Weights of a small mixture-of-experts language model, trained from scratch on English Wikipedia: 7554 steps.
Below are experts of layer 5 (counted from 0) of a mixture-of-experts language model. Rows are named router (the router's row for the expert), gate (a neuron's input weights, with its number), up (a neuron's input weights, with its number), down (a neuron's output weights, with its number) and show model dimensions 0-127. Each number is 128 + 32 x the weight over its row's rms, rounded and kept within 0 to 255.
After each expert's rows: "comes before" lists some tokens at least twice as common just after its tokens as in all text. This comes from a sample of Wikipedia text that the model never trained on. Tokens count by the router's weight.

# expert 16
router [102 139 151 127  97 121  86 167  88 177 120 118 152 124  50 135 116 141 158 168 145 154  97  94 164 155 114  86  72 106 124 185 160 171 109 153 144 113 118 151 153 125 109 148 108 122 152 111 135  95 158 143 170 157 151 163 151 173  99 124 174  85 191  53  90 140 149 190 105 173 149 147 165 163 141 144 139 163  94 192 103 110 141 176 173  93 121 102 156 173 139 125 162  94 149 112 155 120 116 119 178 115 190 165 181 143  94 124  72 100  90 107 128  79 178 146  96 107 107 158 170  94 154 140  82 100 109 104]
gate0 [172  88  82 125 119 159  89  98  96 206 113 153 123 135  50 103 127 138 138 104 115 104 205 113 133 115 132  97 148 109 136 167 137 134 125 104 115 129 143 146 123 133 183 131 125 151 100 109 105 171 150 122 161 109 196  93 128 193 104 121 118 106 202  92 181 160 125 143 109 141 133 132 142 154 186 121 145 130 106 184  99 149  69 128 100  68 155 170 151 118 126 134  82 170 174 152 154 105 160 188 182 134 145 105 127 166 135 135  75 145 100 108 133  98 164 114  60  45 111  88 133 122 117 101 102  85  97 123]
up0 [118  83 154 147 114 144 131 122  82  86 154 163 132  85 104 164 150 168 135 145 112 109 135 101 108  94  81 197 147 241 132 131 108 120 155 160  73 146 100 130 137 138 101 143 136 110  83 139 114 171 113  95 133 131 122 144 142 145 152 120 130 156 123 130 139 143 126 143 102 169 150 170  96  96 139 122 137 178 104  90 159  73 144 178 161 204 194 137 158 125 142 111  80 130 170 108 116  97 194 111 162  94 122 146  99 127 137 125 123  46 121  87 157  94 102 208 136 146 122  41 121  75 162 113 136 160 115 116]
down0 [139 167 140 105  85  61 157 162 113 134 153 157 117 167 131 116 113 146 108  44 136 148  94 159 113 122 159 130 141 118 155 123 120 100 159 118 129  99 113  85 125 195 165 174  84  95  99  97 152 104 123 123 143 201 134 128  92 162 138  87 117 110 151 144  39  72 103 120 107 127 105 132 166 126 172 106 209 134 130 153 105 147  58 125 194 155 161 136 151 156 134 142 130  72  66 128 126 124  81 146 136 133 158 169 145  88 191 116  83 156 126  79 147 138 121 150 164  61 127 127 155 105 141 144  63 118 121 108]
comes before: ", ", ". ", ": ", ".", "ing ", "ed "

# expert 21
router [141 163 176 133  88  95 124 179  94 139 104 106 181  87 106 206 168 146 137 149 162 152  95  72 163 150  88 112 109 132 123 150 149 151  89 160 162  87 114 159 177 119 107 167 112 142 175 108 174  78 157 151 144 150 149 146 188 113 111 158 147 102 150 114  92 169 171 145 116 194 143 169 133 153 153 140 141 138 124 148 103  84 153 172 203 105 135  72 175 114 139  71 151 114 147  90 168 126 109 113 153 123 145 143 140 166  76  99 105 147  95 106 133 111 131 153  96 114  80 172 139  87 161 156  80  59  84 115]
gate0 [176  91 192 117 132 102 134 130 117 148 132 126 105 102 127 171 214 106 129 124 145 125 119 100 136 149 105 146 207 164 139 164 158 160 181 138  98 114  93  99 129  77 100 116  72 177 137 117 157  74  89 131 180 161 108 115 119 134  98 128 129 132  95 141 113 225 176 126  96 131 133 184  73 131 131 138  90 143 134  89 136 124 172  82  64  83 105  98 160  69 160 140  82 107 137 134 116 167 107 131 173 117 101 156  74 175 140  91 100 118 135 109 145 124 107 142 124 122 134  93 102  81 133 182  84 119 127 189]
up0 [ 64 113 103 155  63  80 106 108 116  94 126 149 140 162 172 110 123 172 108 105 171 141 133 140  33 154 136 144 142 105 137 110 144 101 119 158 209  96 114 152 121 113 148 150 156 120 114 152 129 156 164 104  70  93 139  77 131 170 103 132 127 121  66 160 137  86 151 141 162 139  83 106 159 106 170 111 106 119  96 122  93 103  84  92 178 115 144  54 102 143 111 172 124 132 111  59 137 138 132  96  77 132 146 119 182  71 118 166 114 121  74 132 165 130 118 103 112 105 108 154 105 145 179 110  92 197 145  67]
down0 [229 144 132 155 123  82  67 112 144 182 106 144 137  91 118  88 142 149 170 160 145 118 133 122 139  99 117 112 169 133 165 155  96 134  94 163 116 170 146 102 144 166 154 162 141 103 149 103 136 155 144 119 164 114 179  93 157 128 148 146 129 167  95 137  81  89 169 106 171 100 111 135  85 105 103 153  89 112 146 166 144 120  65  30 200 112 102  88  70 144 208 155 108 101  99 107  99 161 173 103  97 130 161 130 162 117 103 139 108 155 135 216 148 111 121  97 170  95 156 120 139 118 148 110 146 142 125 145]
comes before: "- ", "\n", "The ", "\n\n", "In ", " "

# expert 23
router [147 174 165  91  92  91  92 140 124 144 102  98 189  75  95 144 160 122 129 139 166 163 122 123 131 154 128 108 120 118  94 130 156 144  92 154 166 103  93 190 152  89  92 142  96 143 138  85 135  56 147 126 161 128 137 136 145 156  81 130 128 105 133 116 106 137 171 142 100 138 125 170 159 169 175 207 202 155 104 139 111 157 161 135 132 109 175 122 222 169 137 116 156 108 135  96 133 137  88  55 133 116 148 175 150 151 114  77 116 168 107 106 214 140 151 131  84 151 119 153 120 112 136 151  48 120  92 102]
gate18 [143 106 107 104  67 174 166 149 159 111 151  96  95  94 133 200 172  86 124  85 110 149 179 120 136 111 131 137  97 107 119 131 156 137 122 190 132 151 124 175 144 102 137 141  95  79 135 169 154 137 169 148  66 156 124  79  72 111 151 140  73  78 120  95 154 176 168 125 103  89 160 133 147 218  98 124 173 127 193 160 163  92  68 151 154 142 111 110 186 142 131 105 159 140 164 114 123 144 142 160 108 182 130 182 120 136 144 126 124 188 124 137 141  95 123 146 113 143 105 140  81  72 133 155 102 193  96 134]
up18 [141 131 128  76 107 149 170  72 153 163  71 135 109 112  82 164 176 162 147 108  88 154 150 155  85  81 124 129 114 147 149 143 153 134 129 102  76 154 163 130 126  63 107  63 151  69 158 131 120 102  87  97  98  94 166 171 100 140 100 188 123 104 157 147 119 184 183 134 111 122 106 117  94 157 115 130 150 102 126 118 155 108 117 132 112  65 117 104 153 144 113 143 192 132 120 182  84 134  91 148 162 144 169 123 139 133 108  95 145 135 142 102 116 110 108 176 124  96 182 130 255 115 107 161 134 182 142 126]
down18 [108  47 175 114 159 113 169 157 128 123 128 120 125 165 137 133 103 153 115 127 177  26 128 100  88 156 136 147 196 165 153 115 158 128  87 176 153 111 113 131 178 134 111 169 161  87 108 127  46  88 149 131 190 123 138 130 163  97 126 144 128 135 113  86 111 143  73 179 101 125 101 140 106  81  51  89 126  81  78 103 114 182 120 118 131 116 146 196 152 122 144 153 152 151 132 133 108  97 161 148 155 161 138 109 192 143 142 108 145 123  99 164 131 153  89  87 177  68 120  86 161  98 115 133 127 123 117 134]
comes before: "the ", "a ", "to ", "his ", "in ", "by "

# expert 5
router [ 98 171 197  93  79  85 118 141  95 136 100 126 170  76 104 166 128 146 151 171 149 149 115  81 164 158  98  81 103 116 152 142 164 116 100 164 171  97 106 195 164  94  71 177 108 122 163  98 135 101 145 131 151 132 129 151 155 113 119 145 152 116 127 101  91 154 160 154 113 163 124 166 151 170 152 154 117 169  88 177 111 141 174 161 187 137 174 143 180 165 169  62 148  91 159 117 146 140 119  89 151  96 156 123 163 135 121 118  68 137  98 115 160 103 180 157 100 131  74 173 148 107 142 133  83  63  85 132]
gate0 [117 116 130  83 124 115  67 113 111 140 100 149 175 164 138 135 123 173 176 114 122 144 156 102 108 161 141 164  86  47  93  82 128  83  73 125 125 124  95 106 138 104 100 186 115 179 123 113 188  45 158 116 163 147 173 119 191 118  77  56 106  84 110  88 139 145 145 108 125  58 120 182 141 151  75 164 107  85 115 138 104 124 143 200 155 121 135  98 123 149 131 118 144  54 106 144 108 135 147  97 161 113 113 150 107 178 172 112 117 130 160 135  93 121 127 117 138 150  96 146 127 128 107  67  93 109 166 102]
up0 [121 108 159  96  96 112 161 124  72  72 128 131 104 141 108 159 133 168 108 159 143 141 105  97 118  87 120  42 104 112 106 122 139 153 201 142 141  96 121 131 114 151  72 103 151  90 142 170  91  98  75 136 109 174  62  74 123 107 131 104 162 173  63 115 135 118 120 109 141 177 157 110 120 114 133 169  84 176 102  90 114  85 111 118 126 149 149 130 148 138 146 142  75  94 125 163 146  91  81 118 120  69 113 132 160 142 123 108 178 161  92 108 217 114 112 141  83  51 103 104 156 152 107 164 158  79 102 161]
down0 [ 97 162 123 111  96  49 158 107 118  48 132 103 174 114 123 126  52 160 150 118 130 114 103 152 175 179  96 107 135 111 187 137 162 111 175 128 136 169 144  54 133 126 161 119 152 163 140  83 125  75 160 139 156  92 124 103 184 153 104 130 143 162 105 142  82 140 187 140 103  72 141 139 131 170 100  98  93  90 160 101  81 145 120 136 126 129 165 106  84 123 168 112 127 119 102 107 156  90 148 136 135 152 103  82 128 123 173 164  47 149 147 145 137 175 125  96 138 177 184 111 143 126 177  64 149 157 123 116]
comes before: "- ", "| ", "\n", "\n\n", "The ", "In "

# expert 24
router [133 162 126  79 101 105 118 172 113 140  39 125 141 118 127 119 151 186 146 138 114 164  74  54 141 129 138  52 124 115 141 160 142 154  93 115 168 115  95 141 169 108 134 147 120  81 169 114 140  83 139 142 175 165 195 151 135 183  69 148 168 145 151 116  97 170 164 236 103 169 148 155 153 164 161 137 179 143  93 184 116 106 171 159 139 132 177  91 136 171 120 138 159 109 133  94 155 140 135  93 149 102 160 154 117 137  82 104 140  97 107  97 157 122 145 150  93 134  77 143 119 136 131 146 118 108  83  94]
gate0 [133 169 171  92  97 117 124 109 120 111 142 144 152  83 137 193 181 104 117 155 138 109 179 209 162  77 148 116 128 137 144 118 162 156 129 150 124  89  63 106 127 164 127 158  93  97 155  86 115 182  63 155 164 112 139 108 133 100 145  88 191 140 124  78 160  90 103 131 153  84 162 146 170 110 145 109 118 102 165 143 176 160 165 173 141  68 162  63 144 108 166 132  89  66 168 165 115  68 118 134 167 141 117 142 173 138 174 124 115 172 114  89 126 106 130 124  85  88 107 166 114 142  82 177 117 134 141 136]
up0 [ 67 124 114 102 140  84 145 116 155 121  74 140 122 169 108 107  59 191 103 155 170 114  95  35 115 114 113 117 134 137 193  91 133 163 115  91 153 125  73 110  89 140 103 123 133  95 121 107  80  81 133 138 168 169 133 156  93 146  96 162 142 150  83 164  98 163 136 137 156  99 116 139 119  65  90 124 130 191 134 130 100 107  70  75 109 169 128 114 140 144 156 123 112 128 100 123 151 192  78 113 174 111 122  97 118 122 135 139 193 160  88  89 178 138  95 135 107 126  92  83 129 199 183 127 118 137 166 133]
down0 [126  77 105 145 115 134 102 135 173  67  54 134 117 163 118  83 120 167 102 122 125 155 114  87 107  80  94  95 149 123 170  94  84 146 124 109  90 143 117 126 127 135 118 121 134 100 134 162  52 117 112 137 149  98 113 129 124 132  96 137  92 158  99 231 104 134 129  74 160  79 100 165 106 103  67 111 152  99 128 133 130 158  67  90  88 156 102 171  80  95 111  97  89 162  56 151 134 159 132 134 119 167  66 127 102 127 129 134 187 132 134 111 114 181 151 125 117  96 112  99 119 221 117 102 148 182 115 140]
comes before: "and ", "(", "of ", "in ", "to ", "was "

# expert 15
router [118 155 151 114 110 108 106 144  91 148 106  81 152 107  97 144 134 126 169 149 123 157  65 113 170 145  85  85  61  87 118 158 169 176 108 157 146  82  98 152 164 103 114 150  87 139 174 115 150  91 167 169 174 167 151 128 152 150 129 134 164  64 139  43  91 158 157 144 118 158 164 169 162 158 149 127 159 141  77 196 114 147 145 186 150 111 117  91 167 168 137 110 147 106 154 101 138 127 115 103 157 104 151 153 170 166  91 120 100 104 101  79 139  64 161 167  94 166  85 160 139  74 175 153 107 104 132 116]
gate0 [111  97 103 100  85 180 158  90 156  80 149 136 156 105 102 111 123 113 112  92 105 214  76 180 142 131  90 108 102 194 157 138 195 127 175 147 151 102  81 110 137 104 148  99 156 115 115 143 126 141 135 136 152 132 111  89 112 163 120 144  92  87 110  86 102 165 141 138 169  99 135 152 145 158 188 126 180  95  82 139 114 191  89 174 136 109  79 150 173 167 124 118 115 141 123 158 139 122  99 122 108 207 118 137 119 149 111 137 110 149 135  77  99 149 188 154  83 209 161 189 139 101 134 129 151  67 126 107]
up0 [128 151 159 124 184 152  81 169  86 110  96 146 153 150  88 164 132  99 136  87 165  82 134 109  96 126  61 120 165 107 146  74 183 100  78  95 134 156 119 174 124 139  86 172 139  76 110  73  99  41 124 134 156  93 136 155 112  66 127 130  85  98 138 152 158  98 123  42 135  95 135 134 109  95 139 123 149 100 126  92 149 162 164  87 190 151 134  96 134 122  95 114 191 115 146 141 103 160 183 152 129 106 142 167 119 109 142 161 140 116  98 162 139  93 166 151 194 204 138 151 160 110 112 140 131 133 106 132]
down0 [ 45  94 144 133 140 159 151 129 146 161 112  64 117 121 159 132 170 152 131  97 138 158 144  95 106 114 183 136 162 167 108 147 124 113 149 112 189 170 120 137 104 111 122 113 132 143 117 119 179  75 186 154  60 138 146  61 143  89 161 162 125 139 143 107  66 130 136 155 172 142 123 133 109 167 213 155 158  85 131 178 118 149 114 127 145 147 116 143 156 144 160 147  91 160 133  66 143 113  89 178 164 155  93 131 154  79  76 135  59 130 156  80  91  99 187 158  96  98 175 140 128 146 149 118  95 106  81 115]
comes before: ", ", ". ", ": ", "\n", ".", "s "